{
  "hidden_size": 768,
  "d_expert": 160,
  "hidden_act": "swiglu",
  "moe_layers": [0, 1, 2, 3, 4, 5, 6, 7, 8],
  "balance_loss": 0.0139,
  "norm_place": "pre",
  "qk_norm": true,
  "tie_word_embeddings": false,
  "init_std_up": 0.0142,
  "final_lr_fraction": 0.0,
  "train_tokens": 429900000
}
Below are experts of layer 4 (counted from 0) of a mixture-of-experts language model. Rows are named router (the router's row for the expert), gate (a neuron's input weights, with its number), up (a neuron's input weights, with its number) and show model dimensions 512-767. Each number is 200 + 20 x the weight over its row's rms, rounded and kept within 0 to 999.
Before each expert's rows: "comes after" lists some tokens at least twice as common just before its tokens as in all text. This comes from a sample of Wikipedia text that the model never trained on. Tokens count by the router's weight.

# expert 26
comes after: " |", ":", " in", "|", " /", " is"
router,194,231,223,190,224,211,231,207,169,167,198,206,219,173,181,210,180,178,204,202,195,198,203,223,223,174,238,202,220,203,186,211,196,183,190,209,195,182,191,201,177,179,161,189,188,180,228,226,194,202,202,127,183,225,205,232,203,185,189,183,186,191,230,203,182,203,185,174,200,186,250,212,162,224,181,166,230,184,226,210,168,201,210,206,189,212,185,197,182,241,206,181,187,160,215,226,207,241,227,200,208,210,198,186,213,216,192,145,197,183,200,181,200,216,200,220,181,178,228,207,219,158,243,203,190,183,218,172,184,236,214,204,175,191,192,176,198,216,209,212,161,183,206,187,229,198,223,192,212,236,240,187,195,204,215,221,211,198,201,207,169,203,184,193,197,182,191,240,209,169,200,193,186,209,220,203,201,178,193,210,143,196,171,202,192,195,215,180,195,182,216,188,169,207,214,238,205,178,161,173,173,170,192,184,228,248,193,187,195,216,189,206,180,193,177,183,208,198,226,214,206,200,185,202,182,189,218,193,191,206,217,230,236,193,163,212,201,174,221,195,171,222,190,169,215,185,208,173,195,176,223,203,231,192,191,208
gate4,176,207,181,192,211,163,209,207,194,228,215,204,198,203,167,215,186,261,188,220,167,198,200,227,208,216,210,203,168,206,237,202,227,177,210,168,216,228,195,191,204,190,207,163,214,192,217,214,194,255,234,200,215,209,209,259,194,207,159,183,183,216,185,204,222,178,190,180,227,198,207,164,203,202,198,196,210,166,197,171,203,205,208,222,192,217,185,228,235,202,176,196,231,179,207,188,209,229,232,192,225,220,200,177,193,223,204,163,209,166,180,179,182,197,182,170,179,156,248,157,217,169,183,209,212,215,191,193,164,227,220,210,216,192,195,219,199,196,231,244,201,170,163,207,192,190,233,226,230,238,217,232,184,193,191,212,210,197,166,195,200,215,179,197,186,208,183,188,213,206,185,192,189,207,204,191,192,219,190,208,142,183,194,196,207,205,180,240,191,209,195,198,189,198,223,228,217,243,208,243,211,224,179,179,174,231,200,183,181,204,183,183,226,189,183,166,175,191,219,196,183,213,175,187,200,251,203,176,175,204,227,223,216,207,186,207,213,158,214,217,206,189,205,188,208,208,195,194,202,250,194,207,198,187,229,207
up4,203,224,191,218,218,209,208,163,215,179,199,197,198,220,189,185,164,195,216,190,203,207,220,190,214,171,205,167,183,203,201,212,190,174,176,180,182,186,229,153,210,203,174,217,227,219,192,194,214,189,173,215,180,206,165,198,194,174,181,200,192,208,195,205,222,186,210,254,214,178,168,190,175,183,205,200,167,201,158,207,199,168,230,224,191,199,172,199,199,237,216,225,204,216,260,183,184,211,153,191,215,202,276,236,245,231,191,210,217,219,211,214,165,174,186,202,204,193,210,208,206,186,214,202,228,211,193,237,173,207,184,189,225,234,181,186,223,194,174,151,221,192,202,222,159,199,204,224,205,205,215,240,172,215,183,221,186,207,236,206,166,180,220,200,194,204,194,173,202,165,190,190,194,190,200,197,176,207,212,194,201,195,217,222,218,196,216,197,215,199,198,243,183,205,216,223,230,216,215,184,233,203,206,183,186,193,169,158,189,211,225,195,228,207,142,250,209,187,169,198,182,208,244,217,211,206,202,195,228,188,211,210,228,252,223,217,195,166,186,220,213,172,214,234,180,217,201,181,199,196,176,164,183,190,198,171
gate5,206,179,205,189,197,180,205,200,177,200,191,209,176,177,183,155,237,235,230,208,186,224,169,150,182,180,204,202,190,206,192,191,211,206,177,194,158,219,191,225,193,181,225,148,187,168,170,194,193,241,192,199,207,211,234,221,192,201,203,176,230,188,171,204,216,196,184,204,228,229,194,214,185,178,191,213,210,189,201,178,222,172,200,198,209,149,188,163,194,191,227,193,179,187,166,161,181,193,205,173,161,202,228,178,220,216,200,186,221,232,205,194,194,211,185,205,193,171,223,210,183,203,172,207,214,189,216,173,193,211,203,208,240,196,172,208,201,206,214,148,188,166,205,206,191,214,192,204,155,187,261,147,211,212,220,175,195,169,227,199,238,214,207,196,167,180,203,187,159,223,224,163,232,190,213,215,225,195,197,178,194,203,189,213,181,226,204,181,199,176,211,227,191,220,214,200,205,188,207,177,202,160,224,207,191,203,212,212,204,202,224,168,176,210,202,140,193,210,194,210,184,201,223,232,232,223,210,176,195,186,175,199,200,178,208,157,211,246,212,218,197,178,188,214,200,162,183,179,199,191,231,211,216,196,168,194
up5,181,190,177,211,196,212,184,209,192,196,201,200,197,217,186,213,179,185,197,211,209,173,213,229,231,210,228,165,213,222,213,227,170,201,215,209,217,160,194,207,198,210,219,244,216,214,197,228,194,182,186,194,207,185,198,207,209,232,188,201,211,198,166,219,187,218,160,185,198,186,187,203,217,221,169,200,186,208,184,210,176,219,178,210,236,192,226,188,214,186,201,231,177,244,226,203,235,173,207,208,247,200,189,218,184,199,207,228,179,181,207,207,229,209,190,224,193,220,206,190,210,197,204,199,207,206,220,203,180,206,183,209,192,158,220,223,201,197,202,231,221,207,214,237,196,193,194,192,199,206,169,211,196,218,170,192,207,203,176,193,161,184,208,197,221,188,198,177,223,206,204,224,206,193,197,206,182,155,215,201,197,182,180,204,204,195,208,221,190,234,211,177,214,164,176,193,197,199,184,207,227,201,234,184,206,237,186,212,214,181,194,206,188,171,200,213,175,215,224,197,211,204,197,207,177,197,184,209,185,237,218,214,216,191,199,223,221,175,188,220,212,231,189,191,199,215,211,191,186,218,196,162,193,233,223,199
gate6,184,197,205,209,210,201,180,207,187,176,194,221,224,166,204,180,212,199,160,219,202,220,216,177,187,182,250,206,165,188,197,187,202,233,164,217,205,158,202,171,194,234,222,199,230,249,181,216,179,202,171,190,203,213,185,223,217,205,192,205,206,177,205,214,191,190,219,191,216,238,175,202,192,203,182,203,206,151,171,207,190,229,210,202,175,199,226,196,213,199,202,222,191,221,196,211,236,205,203,197,209,169,200,223,200,203,205,194,254,205,193,178,186,215,195,177,207,215,187,190,196,228,211,179,194,232,180,197,249,190,233,189,195,205,235,215,214,201,207,150,220,186,221,245,180,167,215,212,182,175,203,184,220,224,221,192,221,220,211,215,222,220,202,247,214,203,177,199,196,187,264,195,189,167,249,201,214,207,200,195,197,155,210,178,217,170,234,182,193,213,234,220,207,189,249,186,208,176,192,213,194,228,195,209,192,184,209,214,191,203,182,221,203,196,197,184,204,221,163,201,245,215,198,184,200,195,213,212,204,213,233,196,212,199,191,218,189,191,201,235,177,212,228,194,192,186,180,199,229,242,190,198,181,183,185,196
up6,205,212,221,168,155,216,207,209,224,236,216,175,177,236,240,219,171,156,241,180,194,231,138,234,221,216,170,169,196,222,231,205,188,177,230,187,187,236,197,217,227,185,192,190,215,173,178,178,180,189,204,201,200,149,229,213,202,211,173,175,193,235,178,141,196,233,172,213,187,178,197,213,221,186,219,198,189,207,192,188,194,193,195,188,200,224,178,226,179,191,195,214,177,211,213,167,211,192,214,206,198,208,195,170,195,194,180,177,181,216,180,235,195,204,196,248,192,171,199,203,206,180,213,226,193,165,204,191,203,189,184,218,217,170,189,216,211,201,188,231,192,216,181,149,190,218,182,183,171,203,180,196,213,195,199,174,209,164,198,180,189,207,221,194,193,208,210,209,178,187,168,203,201,227,153,204,237,194,164,190,223,209,191,204,193,229,184,203,211,195,188,193,189,210,181,177,176,219,199,207,202,177,187,183,207,202,208,183,220,196,214,200,194,195,203,210,175,189,245,214,155,200,191,184,225,226,193,217,188,216,191,184,156,184,190,194,218,180,204,181,209,202,200,227,162,189,206,203,203,177,197,193,201,202,208,220
gate7,182,175,196,192,236,206,174,201,180,183,202,212,189,201,225,166,173,266,176,222,195,238,220,198,194,178,214,209,240,212,202,215,177,200,201,171,175,229,203,210,231,201,188,202,198,174,195,223,224,185,191,185,213,178,206,237,201,185,210,187,195,214,197,189,169,203,220,204,209,177,193,188,183,179,205,200,238,172,193,220,212,211,224,213,180,209,198,188,182,182,218,222,203,240,199,192,210,180,199,228,211,207,203,239,187,229,217,221,226,191,203,183,173,204,188,233,218,180,210,202,152,192,173,205,214,206,198,200,176,203,184,193,208,214,226,201,200,213,202,183,213,202,219,226,192,236,201,206,182,199,192,212,163,174,185,240,166,188,147,218,182,208,187,187,205,219,201,196,186,205,181,201,202,190,209,209,204,188,219,215,187,205,198,182,215,199,194,162,190,216,203,188,223,239,189,202,200,211,196,164,214,206,204,167,161,208,221,169,209,246,191,213,229,225,179,193,183,198,194,199,237,199,219,191,193,182,214,204,237,203,209,213,186,159,229,192,214,178,234,168,181,203,207,223,207,223,235,198,201,226,250,208,216,169,206,189
up7,204,187,178,217,245,204,197,169,208,188,220,224,184,203,201,203,156,219,185,215,179,204,209,206,212,181,180,208,255,191,233,232,244,179,166,165,196,203,199,182,228,209,192,180,218,181,199,225,168,194,219,207,187,197,200,229,225,187,201,192,163,183,189,219,215,173,182,183,206,192,192,217,219,183,176,214,214,178,200,207,209,185,237,201,195,260,194,218,175,160,242,193,224,225,212,182,210,232,226,213,181,216,194,259,232,196,201,217,197,170,217,204,183,223,212,163,218,174,232,228,177,250,193,156,213,189,186,220,210,211,196,211,186,202,246,194,213,203,185,204,208,210,188,202,192,218,227,185,192,168,180,208,225,204,232,227,206,219,187,193,181,213,198,189,181,220,178,206,201,205,213,220,187,215,214,207,211,193,218,218,216,177,233,191,210,198,190,195,235,194,200,133,208,213,202,205,204,219,182,187,227,225,158,162,220,178,209,168,194,233,194,219,205,179,193,189,202,213,227,176,177,175,202,195,179,219,167,199,229,189,179,161,217,221,190,163,211,158,205,190,219,204,184,197,179,200,171,175,210,194,215,215,204,157,197,168
gate8,186,216,214,178,209,201,143,201,201,203,232,221,178,221,214,218,185,189,190,225,172,220,196,221,179,204,214,188,208,199,200,199,214,201,200,198,243,220,211,197,191,173,205,253,160,180,208,211,229,186,202,159,230,219,197,206,177,228,211,187,252,165,231,199,210,200,186,210,199,199,207,209,167,199,221,213,195,197,209,173,220,200,216,234,190,196,181,188,236,237,200,196,223,218,201,174,193,169,220,181,217,206,221,192,201,199,203,171,211,190,223,175,191,158,218,211,218,172,170,191,229,181,235,222,200,213,242,214,220,199,184,226,168,174,221,168,180,181,207,208,200,224,231,181,214,192,199,205,208,209,239,204,168,205,201,198,189,201,223,166,184,220,152,162,197,202,195,189,232,183,228,189,184,164,230,199,190,181,225,185,161,190,175,220,167,222,218,220,193,208,223,181,195,221,216,190,215,206,209,188,165,192,189,182,220,218,187,218,176,178,171,201,184,193,199,192,235,240,187,188,229,241,224,177,194,195,183,216,223,191,201,213,227,208,197,221,196,202,195,182,169,219,214,198,212,230,174,194,201,193,221,181,189,185,197,225
up8,182,199,192,185,226,194,165,161,199,207,186,215,174,229,221,233,189,218,227,231,191,176,205,214,214,191,221,248,207,235,226,218,196,175,209,217,215,181,215,166,192,183,193,194,178,204,177,206,194,203,196,204,203,209,192,169,204,202,188,190,228,200,209,192,216,193,199,202,183,227,196,176,144,209,217,221,214,139,194,187,203,202,203,199,210,176,182,201,228,196,207,204,202,204,160,179,208,177,230,180,209,199,191,202,200,173,190,196,211,227,209,183,192,187,171,185,200,189,192,190,252,192,181,231,209,244,234,225,201,185,209,223,203,217,211,193,177,172,192,176,223,187,214,196,208,180,202,218,169,185,209,205,196,224,235,180,206,197,214,194,230,230,181,186,168,169,187,182,215,179,230,189,149,219,203,214,192,206,200,161,163,181,194,184,192,180,213,185,176,223,215,203,205,201,174,209,207,188,202,175,204,230,172,190,170,198,210,224,166,165,197,192,189,180,151,225,206,204,210,204,231,194,219,199,157,202,184,186,196,183,217,196,208,191,219,207,202,187,207,195,191,213,130,202,207,218,202,164,213,227,234,195,172,177,202,221
gate9,196,197,261,186,196,198,209,216,152,180,204,176,195,198,178,202,200,178,185,195,180,201,190,193,210,200,170,220,257,209,196,176,200,208,178,209,192,178,202,174,185,246,231,170,220,181,223,192,219,233,190,223,217,213,198,199,219,208,219,197,224,197,179,189,206,200,192,196,197,211,192,163,216,206,201,171,184,206,186,173,191,213,214,208,183,207,240,210,226,223,209,185,214,216,183,152,202,207,216,177,180,240,201,177,228,234,200,228,170,187,196,209,200,192,215,194,150,197,209,206,219,199,239,231,257,219,197,200,203,192,218,222,194,219,201,189,202,205,189,189,177,211,166,211,212,205,182,171,224,212,219,214,208,179,215,189,180,191,188,218,175,165,190,207,177,185,193,205,189,186,185,194,197,235,162,205,161,175,225,173,203,200,180,191,194,200,169,184,217,174,187,182,197,222,220,219,159,197,186,193,177,185,193,206,216,244,189,200,193,202,184,218,215,173,196,177,229,215,203,176,226,205,189,207,220,216,221,182,191,172,218,212,204,198,220,216,240,223,188,185,210,194,194,163,233,198,243,189,189,186,175,211,219,192,173,223
up9,197,194,151,177,198,215,217,162,230,235,187,220,214,203,207,195,205,182,213,202,173,202,209,216,181,199,226,210,171,169,198,210,236,195,242,209,265,192,164,246,241,152,186,210,214,190,198,214,177,188,220,201,184,195,209,208,187,188,149,206,216,211,197,203,177,185,186,211,204,210,200,199,178,188,200,197,262,235,239,207,192,188,181,198,203,214,184,205,176,200,182,182,198,148,204,225,215,208,202,246,208,164,188,194,193,166,183,173,213,243,204,184,205,227,200,166,248,195,193,228,176,200,167,181,165,188,228,223,184,219,184,192,193,201,214,218,198,177,203,202,234,191,211,216,193,206,224,224,174,225,206,184,217,225,174,226,220,205,180,191,224,211,239,151,228,217,181,167,195,213,205,198,217,193,238,193,194,211,201,214,218,211,197,197,203,189,192,211,190,203,227,218,192,208,173,145,225,169,187,209,214,174,177,213,183,219,173,192,222,202,209,203,175,204,225,192,189,206,203,233,158,217,195,182,179,177,165,198,177,222,202,151,200,162,209,179,195,193,214,187,210,195,202,222,162,208,183,237,210,207,221,203,215,185,215,209
gate10,199,231,201,189,218,201,241,200,190,211,223,205,191,216,199,206,206,193,192,192,197,205,194,212,232,193,221,204,255,204,214,182,211,201,233,222,206,209,190,212,187,235,188,196,194,212,186,205,177,191,179,185,165,217,216,187,178,217,217,189,204,236,219,155,191,224,207,195,166,190,220,195,230,179,195,213,226,192,192,220,154,210,196,208,158,198,217,222,198,209,220,193,219,187,209,193,150,226,157,213,174,190,196,225,209,211,210,201,176,194,203,180,209,209,241,244,209,216,216,189,214,173,235,191,192,222,221,219,209,212,231,188,217,211,192,200,245,202,203,174,181,244,198,184,206,202,196,174,209,180,194,179,159,242,194,211,215,179,185,223,206,207,191,175,180,184,173,224,197,222,178,182,187,201,198,202,190,204,199,215,175,200,199,220,187,194,203,223,221,203,197,188,227,191,191,183,173,223,195,181,178,143,215,187,163,177,215,161,170,213,190,216,210,206,183,206,151,200,173,230,238,191,184,180,197,185,168,224,211,205,222,193,158,159,192,189,224,219,188,204,181,210,198,178,242,182,219,187,222,193,184,205,195,213,194,204
up10,191,157,204,220,172,199,174,215,170,180,224,204,206,230,208,207,198,197,175,237,220,205,231,211,193,211,192,210,164,209,197,225,217,190,199,162,181,224,194,219,237,166,211,205,201,166,218,205,205,200,196,184,236,187,214,197,207,197,207,193,172,180,174,206,252,185,207,206,228,179,199,212,186,197,183,203,207,191,215,174,215,212,188,197,234,192,189,193,215,223,171,225,201,223,200,230,228,185,191,184,209,196,230,188,204,180,194,205,209,212,199,188,206,201,173,197,198,196,179,199,207,234,197,213,201,217,191,162,187,162,160,192,179,183,192,208,196,189,224,229,199,159,201,213,191,189,175,213,199,215,192,234,229,173,206,182,169,192,185,179,205,217,176,204,218,196,188,187,193,181,195,184,182,201,208,204,207,149,245,209,179,204,206,197,194,242,224,178,182,185,194,196,199,172,189,200,240,205,185,201,217,232,200,208,226,222,194,234,238,172,223,211,165,191,211,208,218,186,238,174,165,209,209,188,240,184,212,186,189,201,160,216,198,224,202,209,184,186,242,194,223,188,194,199,169,204,174,199,191,179,220,194,192,195,194,208
gate11,202,195,195,213,231,171,211,160,213,187,211,209,197,166,193,174,201,191,180,230,213,186,218,178,192,191,214,209,217,213,207,230,201,182,201,182,215,194,213,227,230,220,159,191,223,193,239,191,208,205,186,198,175,228,183,176,227,207,187,197,196,165,214,208,229,248,170,186,206,193,203,183,188,235,204,152,181,203,199,229,232,210,150,230,171,191,201,185,175,215,207,228,203,194,174,139,189,209,203,211,205,188,224,246,212,193,202,167,214,167,200,183,208,172,185,193,182,213,205,226,206,190,193,204,181,215,237,221,182,189,199,205,224,202,222,180,204,198,196,183,172,216,183,195,230,177,182,229,202,224,215,194,202,217,234,191,213,214,203,195,204,215,209,205,196,196,224,202,181,204,212,201,195,224,238,199,218,212,221,185,206,215,179,184,213,164,226,167,175,185,228,208,186,161,222,208,185,225,168,211,204,209,206,214,198,234,184,189,178,199,224,170,198,202,194,192,173,182,168,197,192,210,194,176,154,229,196,201,205,214,210,181,208,166,202,185,231,167,246,215,170,183,182,229,206,208,172,198,176,208,175,203,222,210,191,211
up11,169,208,209,194,186,227,209,231,175,176,178,179,215,239,188,195,194,209,212,179,212,199,190,183,234,220,195,207,221,192,184,186,219,186,218,207,189,225,202,222,189,205,224,198,204,198,209,237,195,178,227,176,230,205,212,205,159,205,213,189,171,228,189,227,152,215,222,196,209,194,208,195,195,186,192,211,223,211,211,239,181,203,215,198,174,216,183,184,175,186,170,178,209,180,204,209,238,188,213,186,175,196,200,193,230,217,178,207,197,210,205,201,167,186,190,195,236,212,212,205,186,185,192,217,221,214,190,179,170,241,203,218,204,179,171,181,201,177,203,206,210,180,195,220,216,210,235,203,202,173,202,205,199,193,175,214,151,155,232,208,199,173,178,199,209,215,175,192,208,195,192,221,216,179,185,193,200,200,213,211,227,212,204,242,221,203,199,214,201,221,171,154,207,171,174,202,191,186,214,196,185,186,184,219,183,230,224,201,215,217,202,228,208,198,204,189,193,216,218,200,179,202,209,223,210,199,203,170,220,202,204,217,190,230,198,195,201,209,188,200,179,232,243,192,194,196,226,199,231,200,211,182,193,191,221,202
gate12,189,240,217,187,210,202,213,175,218,200,209,205,212,197,186,214,176,198,192,174,188,218,209,221,213,185,167,211,205,177,176,189,211,178,212,202,230,218,210,201,215,191,195,166,194,210,194,213,193,197,168,203,212,203,210,213,181,204,195,240,203,196,192,192,213,221,189,182,198,210,224,187,187,232,157,191,204,216,252,185,172,183,212,185,167,208,231,234,222,218,184,186,172,217,224,196,192,220,208,202,222,194,167,189,184,192,192,170,191,161,212,219,193,198,200,195,193,224,235,180,170,163,245,173,196,208,196,233,215,231,192,217,146,197,205,166,154,212,186,204,180,248,240,190,220,230,200,199,193,239,200,221,169,211,195,195,175,196,199,197,198,218,199,170,206,166,213,197,215,178,164,217,206,218,189,173,223,206,236,193,190,197,203,217,198,196,203,153,168,206,178,210,156,213,213,194,198,201,194,161,170,176,171,188,208,205,197,240,190,168,182,198,206,188,191,186,221,239,195,218,172,185,237,209,178,197,208,260,191,200,191,170,185,224,170,275,193,223,215,201,207,198,196,192,195,194,202,180,228,188,199,214,225,212,201,201
up12,201,239,221,194,199,208,214,185,211,195,197,185,210,182,195,209,169,198,190,172,179,207,224,219,217,187,171,215,207,174,185,189,190,188,205,198,219,215,192,186,220,187,191,156,188,208,203,227,201,187,161,192,222,201,209,206,183,203,210,237,203,213,202,180,201,248,192,172,180,221,229,172,186,238,176,186,199,204,255,184,176,190,223,204,186,212,215,234,208,214,198,194,159,207,228,194,197,224,218,207,215,190,164,195,190,201,193,165,194,179,199,201,194,200,164,221,199,221,226,180,145,173,259,178,180,201,221,215,210,209,197,228,163,201,198,187,159,194,190,200,182,236,232,175,214,217,202,200,192,243,209,232,192,211,207,206,191,178,182,204,186,208,201,180,196,170,198,201,210,179,156,203,180,220,190,176,219,203,210,208,183,176,205,235,179,208,196,152,162,194,198,202,163,208,222,190,200,209,204,172,168,179,183,180,197,193,201,223,178,156,204,198,172,187,183,191,211,222,216,206,192,184,244,197,184,202,220,265,203,203,200,196,187,200,173,244,181,217,221,204,212,204,192,194,215,191,186,167,215,187,222,208,216,207,207,196
gate13,182,198,228,220,203,185,218,216,186,173,207,234,255,148,209,181,180,161,184,201,210,194,220,189,203,166,195,202,182,205,216,202,199,228,200,233,214,206,202,205,165,195,192,213,204,213,196,241,222,188,215,187,206,189,216,179,204,177,204,162,221,208,173,174,243,246,209,187,207,227,218,186,208,184,196,204,183,176,190,192,167,209,191,190,177,225,195,196,183,197,200,205,182,200,184,183,201,216,202,204,156,175,205,216,220,212,186,223,195,172,178,186,178,186,186,202,191,201,232,206,177,222,217,173,228,205,222,201,191,196,200,177,220,187,199,183,196,186,172,190,209,193,183,199,197,181,197,200,219,185,197,212,166,226,224,245,198,197,225,200,250,211,207,176,226,207,218,174,191,193,202,222,206,205,199,208,193,221,168,178,183,177,227,204,186,205,193,213,203,187,197,194,209,204,224,242,251,187,163,199,178,173,210,228,215,189,218,226,188,204,181,192,176,200,173,218,231,210,183,187,200,192,198,166,201,183,208,176,222,178,182,240,180,202,268,208,203,168,208,187,191,181,200,181,195,199,169,185,213,201,181,218,221,197,219,216
up13,183,173,218,218,186,191,217,180,186,208,192,215,222,173,191,178,170,161,188,206,212,192,223,194,208,194,192,217,144,199,198,178,220,224,201,233,204,196,230,227,173,182,201,213,224,163,188,228,231,203,196,188,221,194,191,179,191,176,199,189,223,215,203,214,211,217,193,215,208,213,230,202,197,193,224,203,175,196,194,194,187,234,188,174,203,202,188,216,181,174,186,182,183,193,171,200,220,229,195,208,158,187,219,201,239,205,202,234,224,151,196,173,204,163,166,177,193,178,214,206,194,217,212,151,219,188,213,193,167,193,165,185,254,189,213,196,213,183,200,222,215,180,168,186,189,184,207,211,230,208,208,204,186,223,229,228,192,209,209,220,212,229,201,197,202,205,206,208,182,197,178,206,177,230,222,198,205,230,192,175,196,177,206,192,223,200,193,195,215,164,183,212,205,207,195,199,255,186,175,186,181,236,218,215,281,168,211,211,188,210,166,180,220,205,198,222,253,188,199,152,224,204,217,153,194,187,191,205,232,193,207,204,157,206,223,205,212,184,205,178,204,175,225,182,181,216,200,219,233,207,172,191,209,199,217,202
gate14,191,215,205,193,222,189,206,233,163,233,230,216,236,237,181,196,204,203,185,190,234,185,215,180,169,153,230,221,186,194,215,215,235,208,184,203,201,195,204,200,197,209,164,193,199,184,213,205,222,192,199,184,183,189,243,181,178,208,190,190,195,176,193,221,191,206,172,205,207,227,261,174,208,208,202,241,227,198,183,192,188,253,182,197,233,181,200,213,219,169,193,210,173,199,202,205,222,228,241,240,230,185,193,190,212,188,186,207,181,157,227,196,200,209,185,218,199,188,193,174,218,183,194,203,188,230,189,178,170,222,209,206,203,182,221,194,221,187,227,221,179,171,211,197,177,200,201,195,210,192,197,198,232,214,171,221,201,196,239,242,233,222,220,184,194,210,174,207,197,172,233,205,173,192,180,224,184,226,212,212,212,234,184,204,225,231,196,195,156,179,193,219,162,170,211,185,213,169,187,195,225,229,217,201,200,189,162,218,224,192,201,202,225,205,164,185,236,183,192,192,185,214,192,191,185,198,217,180,179,174,180,213,189,202,190,199,215,181,215,220,238,195,196,194,174,185,253,206,224,200,197,170,199,170,211,225
up14,235,197,229,191,184,192,176,165,254,171,194,238,177,189,211,253,223,215,206,199,201,188,171,217,229,224,170,175,200,209,207,216,187,175,169,190,203,195,209,177,206,188,199,170,224,228,232,189,208,190,201,197,212,219,211,198,214,185,210,187,193,184,203,198,214,179,179,190,201,190,177,233,191,198,230,193,176,178,213,215,221,193,225,207,187,212,192,194,185,191,192,189,201,236,187,221,193,184,202,210,182,224,191,204,225,218,192,188,216,286,198,200,193,207,169,158,231,189,245,213,214,248,197,207,227,220,197,231,226,146,225,199,197,244,199,201,168,218,184,200,219,222,217,224,222,188,177,228,208,181,184,229,205,227,212,190,202,173,185,196,169,160,209,243,228,175,232,183,197,223,190,187,183,208,197,192,192,213,211,225,216,168,217,178,174,196,206,174,199,186,219,160,232,174,211,202,171,220,192,191,200,179,191,179,186,184,236,205,156,222,207,189,217,189,237,224,215,229,235,190,209,197,183,257,198,203,197,171,224,187,212,172,190,226,214,191,201,191,187,221,161,224,201,199,212,242,165,212,187,228,173,226,191,173,229,201
gate15,185,211,185,194,186,175,206,206,173,181,192,222,182,172,145,186,185,202,174,204,173,206,184,181,219,232,175,197,167,189,181,221,188,201,177,183,189,189,201,198,213,202,213,192,168,207,223,206,220,193,203,189,212,209,187,208,185,185,196,202,207,220,180,192,206,208,191,220,177,225,225,185,187,219,191,226,180,180,185,210,186,199,219,188,200,210,220,195,201,201,201,236,222,174,243,185,177,209,213,201,181,206,181,194,233,194,192,206,201,216,210,192,186,176,195,185,208,211,222,216,234,213,198,201,229,178,199,200,197,248,179,194,205,219,195,210,167,178,210,196,187,196,196,189,221,197,183,187,169,194,186,193,194,209,193,247,167,187,203,188,185,203,181,233,197,216,200,181,245,224,215,199,182,226,204,246,192,227,166,188,197,230,191,175,193,208,203,193,200,210,197,219,218,206,214,232,165,229,207,210,214,168,182,189,214,202,197,203,213,182,180,207,200,202,200,211,215,181,214,188,192,200,152,204,213,203,228,194,191,235,239,194,168,181,189,213,210,186,194,189,213,193,201,203,206,206,246,208,230,206,159,209,204,179,204,174
up15,207,215,154,237,198,176,216,202,171,170,160,188,223,187,221,198,178,216,215,201,177,175,197,195,214,190,185,207,195,200,214,145,239,183,185,165,192,195,217,196,219,225,181,197,194,205,221,236,203,204,167,221,203,200,198,177,199,213,181,212,200,208,209,168,215,202,213,206,200,191,181,226,189,211,203,192,195,171,191,193,231,196,222,197,210,254,200,181,215,195,230,160,207,211,202,190,207,201,191,216,209,214,194,210,191,159,212,207,212,201,158,163,192,216,214,194,214,212,201,214,190,212,233,169,213,149,186,209,211,156,215,213,199,242,245,192,211,210,197,197,185,217,205,209,210,188,187,202,201,188,160,195,173,195,205,231,191,235,166,247,206,171,189,216,216,216,186,211,210,189,185,163,185,223,190,186,208,214,178,174,161,178,154,166,206,222,188,231,193,219,185,202,203,192,177,206,184,202,210,229,184,213,206,217,197,225,207,223,185,215,184,205,228,192,216,209,195,204,207,225,204,202,185,194,206,228,222,218,199,229,195,220,168,183,204,210,193,184,189,212,193,191,200,164,187,182,214,169,170,202,180,197,168,170,208,196
gate16,182,233,197,187,170,228,201,212,233,207,178,216,168,194,203,196,186,206,217,190,195,162,197,161,211,188,189,189,197,200,185,203,203,172,176,196,179,205,188,206,207,197,212,188,193,211,193,227,181,221,194,199,226,199,199,208,220,218,180,171,204,181,193,206,197,189,212,188,185,238,225,207,191,210,202,192,190,183,211,185,196,131,227,164,196,170,207,220,209,205,212,236,176,214,225,216,225,225,207,218,173,163,201,230,181,182,218,221,247,237,207,196,213,191,185,209,169,171,194,208,232,170,205,184,210,198,225,216,198,209,214,205,171,203,214,214,205,235,139,226,188,183,225,202,212,196,216,212,164,226,229,196,206,229,201,206,220,149,185,195,195,214,175,194,204,204,154,203,180,175,195,199,218,196,174,229,220,205,215,210,210,217,185,206,192,203,191,210,189,194,208,221,204,171,184,190,189,209,229,189,201,197,197,227,174,212,216,233,198,245,192,189,185,249,169,216,203,199,211,259,200,246,186,193,168,173,206,201,163,209,188,196,219,208,181,236,217,212,204,221,150,197,196,176,216,184,194,193,181,205,245,157,181,193,175,221
up16,189,202,187,205,214,231,196,267,242,216,187,196,198,192,158,210,202,172,212,218,211,195,201,179,211,192,215,208,181,212,199,201,197,207,218,185,193,193,209,179,210,203,215,190,177,212,191,202,189,215,205,192,179,223,183,192,235,196,203,183,188,201,224,215,179,175,216,195,195,245,224,195,200,204,196,161,213,201,190,205,234,182,208,179,185,203,214,218,216,205,237,243,210,179,222,210,233,232,196,229,186,228,201,227,198,192,202,213,221,212,193,204,198,183,171,202,194,251,177,194,181,182,208,211,192,212,192,195,207,226,224,189,166,224,195,191,206,206,164,196,181,208,212,202,206,197,175,229,198,221,200,200,213,220,191,241,207,191,183,159,220,225,235,189,212,186,150,206,186,210,207,191,226,161,175,212,229,236,174,182,198,194,196,202,208,231,180,224,188,173,183,185,179,170,212,167,190,170,192,201,188,195,184,168,182,221,210,205,201,271,201,201,208,251,213,238,183,194,164,234,206,235,211,191,216,198,195,224,189,223,194,195,206,188,151,208,198,169,228,230,199,200,184,158,204,160,191,210,191,215,209,204,191,198,191,201